Below are experts of layer 8 (counted from 0) of a mixture-of-experts language model. Rows are named router (the router's row for the expert), gate (a neuron's input weights, with its number), up (a neuron's input weights, with its number), down (a neuron's output weights, with its number) and show model dimensions 0-127. Each number is 500 + 25 x the weight over its row's rms, rounded and kept within 0 to 999. Numbers have three digits each.
Before each expert's rows: a language model's description of what the expert responds to; "comes after" lists some tokens at least twice as common just before its tokens as in all text. This comes from a sample of Wikipedia text that the model never trained on. Tokens count by the router's weight.

# expert 29
What it handles: Focusing adverbs and quantifiers such as not, both, just, still, even, some, plus table-opening pipes before headers like Year, Title.
comes after: ".", ".\n\n", " did", "===\n\n", "==\n\n", " but"
router:493511444478526491515489510494486479483487490507504461502502525571482486468490552456481483490503523470462497554527485540492479516506495470460478507523478493551532499536499580508475506483543462510517503473497485459482525494472465505517533523456520476451552509512515537507485472497493484497476544462445479460499527508458474513498494477490511535483480514488501480536482511502517491525498
gate1:518492488534512507487487492544481557489514464491526530485502514498501507495508510498537505449530466468548507516524538469515518504448507506511499523540497477500509516523509476513485495486564495469518587512463561504478523516528492501459464473492501516497497455483503537558490538500494498491500510493472497513505450475539512453452527497497462521480467523532458503480505532510498548496473
up1:536509498495507461509535468486486478481523522497518516558530472470573506493511497500492474522508492494548456499456482500487506475530503481425508540480490517476485477487519464504540537511521519515512509512533504493486498478487500553488513456495456499525496470527483533488491481457495507483541496510493475489513443514518511500548480521508541486517483535474532490500454479513528490518543
down1:516526464489510533483507518519465474483492538519495459500461499546494505546488492510478458524520500463538506448504481483504486523521493445464469475499471459483516450461514503466486506497547499502504516499491515506483527493485481550509486511477488463450519502512533519477520488501528490519493490510461508447486509519561508467512499524495554552495511472495502520503495471506471511469453
gate2:553477515488537536513509508532500507500459488483509503534519505533500502455492498474498482512534519461473493555470492489521458524450481466515478528508532536496508491518479499496439496520471502521506517459536522511470507491503471495444504513517561491483516499470491487554533530536483520458470518523508431453454545506492495505486526521540478510469491529540509498526510450522510509508503
up2:496474502508473459529511452476507508526477496525509499505512501472487508529467526520555502505504494540462471501530498526467495544506507515478469485471507486475491484510525510477531496536528513547498517500497449486556454488523508500521490559514501534488519495493488478510500490482486509551531475490511531505505511505504480487464505478509520513467509526529517508495505522513486473505535
down2:502496528479491556490504501494487503445482513539492539507461521500547473496519494524474526539532474479510511471506513493545517446537508489455500501526512497567497493508519445486479548481491543505484537491467504468454477494486529512494561485522520472485480494508505481514512525469506511535492477481519528519510557516477537510499506495518506489500542499461490466541510501445475454494523
gate3:477474490499519517480499510511561480507519491522495501537522497490508536501527497467506495495519500446513522504531494520502478461487409445490487509496505535470498483496478490465524468523488515486512507470463519504511500506497484488518512550514505476552554481505510460540545526559579483520489465470486486475533494554486495481455479482527481507469494459519481453466520483514523494492544
up3:499479539464505488496463528462470519441492457529488513529449491506545548511464459499478488494527477448481483495501469458495484516487441519501492530507504500499500510513494503501493521523506514470539503444487512481489514506473508510511430498499490523514488516489502486549471489477485509477496474488508533507491492517526472508550519491541495488504499503479504520502439429475548516546458
down3:519501483502506511531499469476465511493514530488522515526485514474530508502449527487542496526527505467503469517514512461509527461501497464497490516545477521524481442461506485518488509483534490465490497527480506484451477520511484554513499548511519488529511449518495469509500481485524489535505498493516499542504479491503522510518500533507492500469482504478502478427535557495454521486536
gate4:511505496491486543471494485540500509496491559488514499502527482549501484492459506511545452522512481529492479472532508497492496503505562508496514456503508485500546493473499482472495476522515543517513445534495476479486555535520477510532458490514527433434518491536525519469489481487524515489471465499547490482495480512506519521499483512503495554495492447492522523516510466462488459480434
up4:500509513504490493482450525475492481508498509487503454521491466453519482509494487476486523486483473504487557512476476511494489497470482504529516524509510452494532544489547515524527535527487520481503470514488472512487458535480482460515518530531537524535448506497484492528484519506489545476546560503508502507526521530528504505473486530467527490523514503550469526506535509556489528498463
down4:500482511513494469487533468477501458504518506479469499509485476484488440470495489500497507487519499516507548448476486479480511476517540541538484544506470477500496485543499482488508474451549477433482481459526508492476515533470467490521520501524471473487510496507500545469494513508514452503453512493485479465480547508517490533486480487497499498502480481453504507538536474521499471504531
gate5:521479519496486530478563556444519496473407507446545456526521450491487504496510516513502485465484473488500519460470499516511509471505500502466481456539483490463494487531499505535508469529543503511480464527462517528509542487523510512511509463561502477510520452512478500504485539502526453460511495510519484474522518541449478511510486507528509457495505511517501504483532491472459498475493
up5:484467533467490488525485471500452510472494483508491535519496512489442519521487489498511487500535492503481504511510492536482491509475531556535513482517525549533501490500537497495529538472497423523473456523537513505499490505524461527445504515407525495470473511510478498536463504524474472531516522502485510510496494502516471495499484526506516480473539496482486488462551486460526439529502
down5:481525530486437523520490497530497470506521448513511480454555522502519469487504487526479544521498495466527499484492511486501489527498477548472557485512542504532481492508494507485491491511512456510467485458506496487494514521475491464478480502521513560503508487438493518502545500484468512525499490514495446529504496516514518466494496511545502483443514536469536522498502524486544532458470
gate6:520499519517531543541514497440519503557512504526503508486524520485506514502482551482525518543502436540507486490471523506484477489501501507471465510482472530480470504479479496506499521438494534499482508485496532520460495505485486541538508485537526472466531482507527486511515502541506475484481465515529521484511494501476530495531479495487488437488486511519514522472483505501516520503474
up6:447512506480491471490492532473510494506522478497495465541500543473472503543514512478525536495509534510493518483472477523540500470446508472488457461550465540483493504503531479500481524486522504518538488519504494529507498474510515524505485517468504479468519499497463460508498501492465517463470495535506490499547465459468509512479480509476520469521506484475503499529412492540524482499507
down6:509468548517475539461497515485501523511461490509526531449502464469488476474490524518499508456479507468496516521492511512552496516525504528487535543509472506518512479483490470485486492437534547512480514516485498512519449462518499523560530499522459511500501504493485522479546482525515504511477499493516539469518539452500500524456501518495483480518508535468461517544529475495449500490491
gate7:487514516530489529484499481542497493517509471487490501518502525492473553458504491496508461495467521510516505503501454509488502465514491497485535462557523472486494482478483539476462527496485497502509505470516481450509479526494520486478512488477442498508473509492464486504526464490501530522481505488493450464523523517529538501482541491495491483504464464452499495505532522499498453568527
up7:535480522493478505502506491530512487498495523518482502497526448521444477459473508518531546479502514485526526504482539545487523499483497542497520526490514510527539556549496509523497487494467517489465540516524512530466538510490510512486523496503520477462463488468519481515545510495531511482551516502515494473497522524478462486528466541482464515493556553491482516503491469498479538471484
down7:493492507494498490506509504586515482489496543501474461508545524506530505533469527492491510512452570454488501511520534511465496462478466537497489522525494485483532483540516556528550514487515485473475494508527497558494464495469489503542536480519509514486509514517486511515514468546495547522485474509492504499461474524493501496483508502505496510482531510494509492484511509505487495465471
gate8:496500510511478498462495495510532470486446507513451538472527503518525525513474487512524517579504494564510519465529552502489470534495538529498506495473460468503496516497495488501518476526484529475567530424496528551511513504466526515534519506487505487531476496504511486502513474478451500510524468488529503508526537543486480526522537540486544490503529495497517479440479527503445513494533
up8:501492494469583485506476520520511510518507541497517549454514456441501496489519520478516516467545545486486493506468488511466541486551492493473485470483465490477486572479500516455525498479520562529496499477490478520523484540483504502489492507500524481451498481507507504481496531516481485491532493499490522472463515517493494505485456460463474458521480518443525445507498488479455491496531
down8:538527476474466537491483547490477470492474510493520487492458519518495502474511484522443516485496480489469485470474524511451509443487435481540514460518558494453494500522519488484501489516486562494508489526520487521503484476476500497459497496490554451558497470490494490509475439468472519513529497487545502483480475462484503522500484495520514515495479500516536527504486464470487488476531
gate9:527521497514543514491512542482513483492495526528499506478481537532541511522459484539523529525525521524437494529519493493518434532469534480537482493495493485531434523522502536520506435520503467475518536529516511466517495490514480514510449528471511490487472496507515502502513536528491514530529490524495506532505532550527494491503499535485528508510494463522491482497514481510510441497521
up9:448421510476520508487524456453492477517470532479524476524483513496457529545501521541489499519538522512532499532539531500479473547462513471502522492464470506472470476490484521534544496502474473484496491522534514499504533496485447498518460487522543520542486471467484480487504479481523534529515481496516516505486500508487493475475485534449477478493493476501484512552512468475520493500507
down9:527506534465482508484540506515487457498494513480523474489495510498505480498512505493473508478481564484578499475544475519511500501480509527522503481506488520529438496471461490491479478512502489474461458480480503450489496485500495504505530496517479469470509490457493482521505474537490475501446501487481494468449501518430496519512518497490513455470512496471484472523517495524468530546524
gate10:478517519455498526530504555486494476497480503517467454500524516459544553474538557487540530491539501530514533512505460524455488508499536505490475470519522479500519502546501513521497518498509508497512523508493461548501543480512520468519485468498472460520521505507513513502518521450490513476540533507482519489511522469455476445504517488504528473473493445472511523460537457503530496523485
up10:525491518554507480504497480495520527516501492484507465493516553475504490469474494506496511487500498474482521493506507484518554493502466508479565508477488496433473525460483469519522538544451461517498509437467535462524481525535460527518480506461520475488529503540514523489537472540496509529499473475510514476502522470527486491539521468520486489486505519522478478485530502506467499532466
down10:519491482537505485537544517528491478476506510466478493494559486487498492514482527430455481491495518522508514524465499495526463484469503526521531486468523509468515484493479498474493500501525522524497508472482500512514506551500480497489504493509500520495453495470513526546468505541516472498477483537513486464492528526510512521492513530499511511453507506489558495539476511483502505512466
gate11:550504478489519487499512513468485492512468478520498469498466481513558503458501483542514531517485540491499512509512491490529520487511492503486460493490511544526520515513495504512551501498514490515488518522477488490436485515492483484515484503512489508494527507480457478445470505525473523456486490523492491510514491524507524448519543495460523552534454488520497517531448465494538523523505
up11:505484513553475528476513453472478487507497479461464513528540493510503477491488506507484460481516484507511486459463503518484499472550556565478497496467538516479507496474524475508488530491469512497556458489521489468519507488545502517501501459532479508494466458474498522529506510492525453505509500513506496524487491474490497542525477524500445446456527543552510478509532489521501461498496
down11:496514498480518517462479547534516549533493507475546509484507517487511522474532487525486544501504536475533505533532520500508505464519517508473531486471469507510479519499518498479483531511450468533497526510499482518528475462523487534503486489508504517495526489486556463462540532510468453502446517509491495501546501473515487517514544515495534540503475487509527523517448521485503479513502

# expert 60
What it handles: Bare space after a label or name before a number, such as Route 100, Highway 206, September 1938, Pascal 7.0.
comes after: " |", ":", " in", ",", "°N", "|"
router:468453511499487519488522475495497468525465517490505492471490496488508516516521478502508520466512518562530499502538493478466544503472495498511520523462473512488480473516501494561523528470521483480524456501497527517485503499522527487519502531489503494543502480481474512534482497534516532450513516494518489513518535469511483442482494477528531557499507434468521518504525500475518493439512
gate2:507529496497517522472529503479496561500467515478480518505486499489513485504487501514543545505466504447499494494540522449492556517500505530500511522550516476461533502470532546506443528463510493499514455525471496485505485489539524480516509513489495502515456496531547506503507492511492486507499512508439493494546508509501492421483495520503486544474493512532487456496473473499517509490472
up2:519508518480468476508501500542464493483499537498511493513490474497503550512520492504504530503477481512481496546480505479502474513464473486500508485532529507461495480516521539537523477500464545514522561478530502498526495453533501477475519435474495478540490469468494509538538445502519519494478465491588515532505506501522525512504522523520511467531537485517468500509513481488495489522506
down2:501492540486511500545468544514498482506461472481471487484489496493460497543503468523497459491470504508490533496526532493555502453500463498498496454514557463546500496494498529514500478507495503475466501467505527486455503503477475472475450487494477433498496500516519488510488507496521497504528523490510503487475493454425491503517491522522459505536477509478491475476469488494525515463485
gate3:474509501543513513422539485509464499455511518526548463481514506523516502525540475474470519502546469437498481495501492464514508470508519475488530555553489531523559540512516485488505505519447531475503490478498555484458504495543503489514490490527529488510531488498495485502524478500503484474498543475498497485522504509521501526485491517488474500498499526486489529501481525527494474482509
up3:485516461516517495467503483489557482507494512508510557468499533525514553476481479453471471514515485494528471495494482495520496483481478450489462495531492499511487515432542486447500514527518431494475522527464491488572506499498539482473515515466492502490504496517481512457523462466507512489491507486546480521525467508481495534517486527479483489497473498499505497473504508512509564521544
down3:504512502447494468513502480456501468512467483492467485528479478433464493479521524502506525525539466537491493524472506531501491499517444481497481500494508503520441478499458507486472526475522479502505511533545516514538472498549496530523475524517476494479500498518508523533504515537485481499484534481492479497484504481486476444486489496494529505483551513482494508495503489458505452488482
gate4:529494500547511495502500507537470552494488534498524525514464503498469477523528468503514458489516547550497510500535499452484548517535488518509551470533537505526516506476492525517494510462486508469525497477496509470509499517558503574493479471526525506513478537491489492503503532519514424514500494498489495488525510477486482506463503494497522528500506517493489503552481545469498505542535
up4:438529529517464533447492481462508503495477521440517512505480492518474514536505484500508442495499538537457497536493531510509462465530534475517491525510537522475534505505513535478492464486488460511494529519488491497547456485519498505499490504476497538511530521450480481517479536487488501479500497509496489533475521529492485493521567511493483502475508474457525502457514488527511478535526
down4:506492453494489474461485500490482515554468525507544506502463533499515503451492510495501476522486499471512521519506501521468502510467491521461452538534505488492460505486512498526495506461540544515501532520495494469540490501518522529518528476493538518536511498486487483515509515496471501491491498500487519495527524465518482462471535486574498503508521519484497507519488496488540518516507
gate5:458499462518510515494501457500492527511509462507498470494499468491460515543499506530498509525496523482459534505494496473480548515479515487468506510527515464502497489521450537482510506558506479495496497505568498498499543480465495482519452488497504486495472520467523528517547495472521495510454503500527507456461482489489485538534507479496553516504537487516518488488525469526487513507504
up5:483503502515533520497507479549479523483501478505476495495510482478473506536536541489505548530517487470476517514538477528510530537468514476520514486492479525513511509499468474494479473498518509471503505469493526522516541488524465525507502540487512487480538530502516504470504513560510491490541507442550459489469508493483486502479489479480532500479480500437499497467474492478521501513544
down5:513471523515513527489498546500511479453432482534443519510492493499493470529516522481493468467532551479456524468476525520516516475492480482501508471514492484500515524496510485514524504515505485498514491548491465492471514451531488455471500529501472469470541447485500470504478505507516536499470501515496467485504513469536520498511501540511501511523563553514537468539532531502500514527545
gate6:474509504449424524522508499491521498448436519480516480492501516500510529473511510462511481492491510494512504515524494542506528492499448538495510483491456499520488505529492478497520467506477533472507475496464530508451501510495485496478463490497492527515502524490493504488475503493521482517511544501556503457541483514459507494501515505514504522507523488515511493483493468530473532521462
up6:517512529491525468497477506495509499431519505526468560485543481503500508519495480513459506491541490461534504524580470507541496526508539494507512490513510505451504484499443515515519466486506531458516509498497490434475478470500507518498481504532528474513514481489511499472496503525559500494508550500481491509493497470555508503492486508502509478521490505491519499473455486511503446522495
down6:516492499494496540517519546465507536494503477480467466455523475476477538535484513495464517475484506501521489505566460495488513522504484509518488512509517544489532488500540509486508482486453497467497473459538478541492458531497461509493496477488552489512488541490497505506518518466510534442495527469507532490498515460513499494455516520496513509483532472485508444449480527507514487497499
gate7:493481466509486545548503469496465501489525552487490462519493543482496509455503530486540491510490487495490532549461501453522476505550483552471517457490493524492524524527470487523511509495472501509474499526506471541463485493519473512501501497522520483450519457464498483487512513514515477508520513536496510501488538485469464471461546509493508470456510484508485470484545525486472529450490
up7:527507500507457499480508509473447468500487459510520481504467539500477489497531506485455473492489534479521504507500508494483503469499510506463497492476533523527497530482481515458463510476516513564513481523465488529513488514509525490494485498492493483443506509503518517535496501477511513439479533530507544526474464539522539551478505549471531520547526553530533550480492506526490497451514
down7:464539482508510494483502496538517493487537507498489530499509535510509484502518486452529490485502458519520510479496525490526525547498451479456484502496475525488473526443518499491536491500560471491513482487474483494455468510511496520504481504501473516492485484512486496498541496508501478544468445528501508522475445465542537448508537464472499498509521473499494466552478550497511497522493
gate8:512497492531544495492520481462489539529446508454508538532488516451509482478506451444508443472496499478517448457498474497480480503555491490508527461516527494484526484518539480503489561512504518487504513474483478481484548472521439535491482492530494511480480512534490506489529494476534487476482490503502524523503475517499510490480501538490517519455518472504555460520500480520480530475493
up8:529524472460517504504487483475484464482492445490490505458510549540534511484531488511482503468467498524514473534495532494509526465489489513524461511468528533526515480508497525492473459449551486474485511489529510523493502485524502518478482537485489513499497477464523472516555518483498592542573461553461505488443484476508476558472555484486477529510490514538473509516523490466495502492505
down8:490511501485503467507458508523487528458513499471536502507487458460485487458506538514472490549526491521496524465519537484471503459487506500545522493514534486488467497519492499478476479500504492522438499480522503480507508490443507537525484458546565482506515528498495525472466514457497504500461465517504502508474494520517504515513467526500521554539499559481489536472504474523496486505524
gate9:517477496463484538520499530504523455496527547513507539524485461478548494548486580465499503509491484499548493525513533481492499506468532507491479504509519493484549517525491524520509461481485458480473532506490495542486494480507496496478507449522531518486539503499500499496495519467497550485467485495542475522510515544461467515459451479510517532512531524505519490502506505557496497484495
up9:495510471485475497543513474557496488473550522510532536509493520485538518534486528459507492519489537521519492474508525551456521531434484487503490497508503517520475514489460513478501478471525493522532558482468534493521515536514491476493503511538517495533498519495533520546479469503502516479508500512516498481451534493540493502476447516529512548479474519492520442498543480568507463485504
down9:495467481470552535506521510497475464448515482521507523540508552538512528522499511540486527527539483535511499494503525519489492490523481527533521497450525543471469487502484490527491497553521505479485494492465505475507503512543498503538509487467512557566541526488510471496540462509474531531539523503481521511491521494531444497468504466480503467504489519509491491499492481477492518557482
gate10:509484515557480500474506517489470499478474458463519494524483521513513552514473484529510473489497507490509501513475494510497516460525489470540508494521485473478527462495462442479499504528502479497530490466486458510480513476492477469500478523499473468499517529462483447539494452518468480506518532433463467491516464489480483454501463488454536525507482527480544454554505519506510478494503
up10:492458463545496531484510476460526464508526483548493542424505499466479528535514469531441514471500479488475504528480542537487482468538505515496480459512499478506512507532491500484494457466496559526534480510484487501496508506507518516542485499483516489525505495507500506462515489498493456487525495517520506477466517491488515487471514494517491502490486540503521515513526530549456494504510
down10:503479465495506500494522473458509516517517510516489502513480515490484522510511499571553470522486460505482577497514506498509485473483507479527464466476530493530559435459502517537495507495490494530472496465479514492496484521513505492537499560478505491514505480508503542512511534460480470511511531486467491472548496562508501515507523525531506473484480487486513486508503505530518460527501
gate11:471512511534494484492480519519523466543518515478507543439516503540531509503481515452526458526483538448520474484489485524519472503527469499466523483540494454512508494511514503519457529478492465545540510526538542476499538517501466497511467490432517505523478498506494479532474481503481458511521510531476529482487554490486494508537515501538470500530438514514517517521528481520479530512527
up11:522519481537527527521528485512526479500456506505492513482482518515507488472532528504512487451487526477533532470493515547484488466487480498553524484533484547516475500517461562528525495481447530441511516499493531512493485473523511474480522527494521510471506442485496507480531520474496521510482437511540497490526500492492476467511505477490523473502484491523498521549469438507476492536475
down11:531521503469540495553527568484503480452530529492470517528495536509491480492514502490544479500511469539519508525494497510504503468533458503539525465520525536497469547549498477467486512510506496493504519534531519481511433478508550502543482484471500531522488484535513461512513493556493476470504494504516494508482529512527511485478494475544492529490494498453496542507469500478520473557504
gate12:505512482496522466480456476510498500541529522498495482482504512483468495451507491469494505482484482520474502488516487470550514483471487489541503474530514527502485515497513522491482504459520497509525472501553463538491476515472508479516493526512470511511498492512526507439556514533496543526509500516457504498474470518537458533477482477496523450487514477520526448533494511513519530510543
up12:541529501458542501483479479506491482520537487471546475512514521516476520466491531528472463547518419537479470517487514471519508482492524468527506468507465511524500495497498475536470519499464515497523521496492550501535445472491508510454499536496514503526519480432534483502539504481514519496505512492506549481486459506538510485509473488511487489497525493497520530482506528515509499536509
down12:479540496521509520504471513527506541534455536468531492481501503460493499481538496557533495506503468517507511522530496474479494489454510532442514495550499469492511538515471499495481487468564480498525478517500483471484469502475529469462505530550452527497488482510501510493488532481517475531485531506488445535435494476509542464525485539505476492523476475513476563550512481520516506503477

# expert 54
What it handles: Generic nouns and adjectives in expository text, such as human, women, medical, oil, traditional, plus r pieces in hydr-.
comes after: " the", " of", " and", " a", " for", " an"
router:496513457475461489496522534493540506485485498507509486482453452485531490503493499515505537498526506483492495521527522543467551457451484494505504500512478537533570492504481499494491477465516524467530525459502474508501458492492494522460511515509478531531495498523492509491469464463498500504471498496477560489490522502534516491510494494444495489496499503471488479567488538470471502529534
gate2:542501502513465492500506509482465472501448506496533462523472497494492495466546501509509501507505518517513484506486535457488505467509552466535518523505513494501505515481501499494503494480480522513472510549484514504509479492513507544459517473531558483515540545517491498521529489460473481515509537505483466477528500507475510489507465465513536532497451530500523540504494433474462509513544
up2:500503424445491528488480522468504502498514476483534540451476474515456495511454535494538539548514479515496519552474506489491470510500506499504498480528472509512496556488475520536474495461489509528478472495466514459501516477504521535526506507519515500509541483572511519499531472482514487513492511482522551484484477477499512508520509512541490497481515474507482477487517561514496498526484
down2:496505503519474470512485501477510509484481539468501484452484507486500456484535469500511425521496509540526482520526512524479538485489543445517521483532471488481491544454527523494523479457482527467474483446490543502481527467521512517459556474506526478498476494520460508519499471486496467481497525517503503520470516523506446475541504461512476562498522499508498528531527529496478493537495
gate3:498502491474535474529455471517494487474488540511534520501488458523538470459521493497518464469487501497487485520520491507484502465484470466531476525558525501489512522527529465504508529502491537501445488510488482502494489493514495530498519480495515530556497555529517482522520539459552525494514490509522516525484522520488469499525476528502523509510492483504492457542503470473473539516514
up3:521490488553465491536474521535527510502508483475536508470525494521489497486536510490527476505498517521489463475508518482513464512496500496489516481527445510499530560502466484488512472473524536527521552477466566462502475464541532445497476530510546536520528552488487516473501530494478516499498497515525508539471501464542459477517488479537482500521487511442511495454483519496483502500507
down3:507522528520561481510510474504522520498496521501522496442449518499494530480528503451520459490519504490518509549502505494463527468502520472528512494511499545528535550515476527484520521499488523479491533517497555530519468525516546492499461532512509473487538508473450520533482532544503486526475521512481506517495527463499449520509474519488507537513507494506479503483509523510465491497509
gate4:510514490506490557527478487520496468502489469549518522519497520484473469450464518481479510505494475507483489525492527469458488541483510493473515527469490503458483516473526467490496508486496486546472467499520472488503495513481486534466501482457511541524514531518520512496494481513512475536507523518506490541454560481497433509496497521500528468491502486517517509519502501512457526487487
up4:523478474484492550522466492481483487478472499499516476491530477502479480499530511541503485471501481498509498502545538485501519517524524496468455495483464496508475495479526516487447485495449538527482531518467524507522468525487537515517525503508474476563484524499499464526490500502522502534466460459469481496478497516539468528497517541479462517477526488446462504494557468523521591479512
down4:465482457526475507509510537456473522548487526517487496498460440498479513494510518485501522494499472478499529524461511454481493509466553517489477488477526502459510497501492532487508502520466554516461499527487515467514516485505500473510483539481479468491517510519527447516448533503469506475462467499494515531498516517556504468505488506497515489518503496557517465484514441495520500450522
gate5:502506501502439503549464528471497506496537495460472461503469484509458530507526516527507525465551452519520483477526470497514525454444512449515487466492486464470486508470549473514489491456498500485501527498516513534504507456502463531491535503487512544491483501523532515573457506493506548517489462492470519473489533504514534487508503549529495524512518472493465492500524486493491490492507
up5:504490526470457541503518522519532505548520499472523494499524507485484484552501479469496506491466472484508527474505510473455505485510510526452535515485497475526503507483507504440509492490501530470495454492489480528477488544517510525473491522499456520484456530464474507510533493514498531511517551455495464482517509476507501522491511485492504509468513477466540502477528508460542503539452
down5:507531469522488522468518546469501499502486517473513438484470490493497532506461476541522543503462552522480526460446505533479477505551514470500513462511526468526492520458485538445524526449517484516510490508556511505539525492478481466470509500466529491501486527467494512486481512477530471484448536479522550527517478469529493483450508472522506481507525493473490512512468486526496492496515
gate6:531498567499444524494523540493469542498478477545459521452450561474506449482529526551479490497507498532503512532500470478484549500504536503486517513492475519499473494525487522437510468534528550490503482468461483472539453495478460528493508490476505496488526510509521503523511490502523537514528493505475488551497494498514533510529476487534495524489471486513518483471518506500514492485495
up6:518528456490483524500513498455486451494495488484500478476541483486530461499506482472456519468489496491560547506504479488475508507526486472450502513500547439478487514472492488477515504484481486526527470453476474484522453507463510462464508505460492512512498471519511479533545499537554506511519508514475508506494494467523452515514551514455513509489498486513481531490509500481499482530469
down6:540508481502518526515526495505515489499454526538560505530467501489483509489461490538497504511489522488489465507482507472504477496514501499517486517502562504531490477487506510512489460511480470533553452480473517455544516499560516504524502522482536483550527503474510507495501525496502490499495535484517508436529522449513507505470462495518457506523521472525485508527514473473502464503502
gate7:540486520498428506511509519531513472541476507492545487463467464470508469527485487495496502493516517528488484491507504509522493484488534537529506469548484467472484472511471456488466545505534526529523497529496447493488498477530460476488506486529578495439504497491524494513494502501510518532515440496480523506495505501484494500464525525516518529513538511478532516486550477509550495531505
up7:498480501519517502498509470554503515552507522527520476529495550497496508472507527480489495500498477490509497470506480533519508530519490498475487459528474486449490481519530433535478525477488432509507511517495484445515502486518488503524548494513515495495476486480521514545528506497459524497535513501496505517501502510540555519506516443505463510520523480480504490491523515501494572470468
down7:462474465486480497518476457505460509543472496580494530527526442487520503512528490474492443486508486546501477528504511534524536508473440494521513475509515512528560474455524504498496501481506489514485499501516456476511489465480464522509512495497544501523489480507506523501528442489487500507546503513510508481485500519536479503496506547494499512495491472480471455524561473511457518527482
gate8:505488478494487491504484482496456519526446493524527533512475466496503491524464475489488477492485530519491496493463486497520544517510495512491432487487484474543472549504472509511542452440473483524506526483477543519532480470467478490465526449445503455476512491507487461502524464497493479510526503516500483492503498507492499482524471474532480469531522519538477494516504501468524508530483
up8:523517469490444548523496482529530473484488487513532503522428486510443489526489465500477511472527484484462488545454525506473453477503459491488541515474446510486512447489499490518562509467523480517498478508534502532454483518524469553507522496454500489496478539506475480483487516505487488512476494477510507495501519468479483491509477485490506467478532481488493457488454523515478513524486
down8:505478503489516520500507488490476473523524511472484507525493450483499536477464529518534476469521488492460521515486461487428544531533502546503485477521506515511517487503475487466468473514475506527504505498524573502513515454504491488507500497439522518520511527503480523505473475470490486492535528542477461509455478472473469472500520468506439483469485478508477513497513477493489516489520
gate9:557448488520513529509496492506525502486511511498531485501515494500498462477510474479519469511492515530510483478494495460468482498511493506510495518490466509456517468534508487503542472487495510503467504489526528506558508482517465470497488485522467512497540460567542534486494511544492496483480456497502482551480502513504500507559526534533511501481546502487474511444487524485513493480573
up9:538461495514496458513505482502508518523467487514486491512547514525475457496487502505421479457461523506491476525485497501483452527496470474503510488456460482506512514488478468509531516543504499490511457518457465500491490485521547502529492532489496526498508482511505511494488498538521515521513494509528469530502462485485481514426532529441480513522539510521506518482484470522438448516448
down9:463515505527494563526472515516472535495473503478503535520495496515511534524475460540515516507505522497475507519566444495518484516495512479499510487527498558470521499450470472518487500478493554511507497513451500486469497481490547482493516505488474490513438467462483540549458471545507494508490521483542519439486508521495512547483499476497463510504470490500510452498501537514513485498525
gate10:488483475454463512498521470516497496512513504510500478505522476514488524516498516511507520504507443465476491518499526526541519473530494513541526506510455493409479514514509494541508493491477466492490506495459517487473525505521495511484521476511499485483514537453462569551469507513514520513480540504532484472525517513477514504539487476546482526509524479489498518489508498503490497485548
up10:434505487501495476473493512531497479502513511503466470460477492492483467487503525479495480529495465541484529477469461517471526483514478530479502483520525516486464492508514491498473514520536531480531513487521493508498463514470509517519498481516486515525513515518494458503464509496523549521509549483516480465523534486499490498540475528484522506524511491444512504520473491481522560516475
down10:511468494505527508469483452481458499530506516520505500536529505511471500479528485508469484525457492517486516507461517552516479552498516499494514486505529492484492511499444514540517501496502545500524496496465503487523515510534499476500521506512499501523479536484452522465490484480453513509479498549530478492526506504503462492504521527526506524492479490508540458505519493494443508499526
gate11:504489508512461503521514526489502493474493498532527544529507514523470542526547489543539519503533488491536523533458507496510497487495463511514478490470541468490450500476564479503497466516512493506520492547543509481486517556461503462513490522517507527460514491482443479501499454503496467501466482478499509517526471487499485489498496487556531465487527512485460475499490510506499464554514
up11:570484522508529482507514493547488506512512501515503482517492494505499487519473522527525500507534500516516509484480563484439491506503515457533543533505486529477558522511509456498493490474481518501517476505451506548504484518474501514491542536498508516563480521498500445508509461510500486517515508477491493502484452540492518468484474489507465512482454475500485530523523478439517533484496
down11:509453523481510499514493439528534515516500456477497542498506520523495490514521483482496479517453550530456482474492476508539455539514451489481526511506471499497479522494544452513464510497526499507453476499471487473511490501558478482482500521525463538466508511473559536508527495498492513458513523491494489489471489436527466478467515535518450471490514512463518500495512521506504543497442
gate12:511513482539508543502510540539532456479496527467490479488493501492490493529534466464511522439496511513495498480507487488481552475466488469512536537495505546525497470496474534490540496472498504504462492510526463462566492482532510528455548547482493499492496503481535474501499505518563512471486492487494506518464494513546532524484475530480554468503506526502496495504552452464503527517548
up12:511464485523479530494493519543539503513497516463493474494481509478528436504458482514525496532493542518466487488491480475479512551520460512458525539484481504487498538456510478510485490516522479512537505474500535543488500509545471503469441516470492482488519503487494469471488552496533526518512542536518488497492489520541487491489526475506457543493508533472532554471506508501562501485488
down12:500478488526499465495478507492524485476514482513468513547489495489489541496467518487494499507470509456503501548484507515531449488494506505539502511508475506527509502485472497485462479497463437486483466463511491517505448516494511526470469522485484504492509505564512482495521457532529507499514498505484483524499517462492469493552489489533491528496500548510512535492511476515610525523463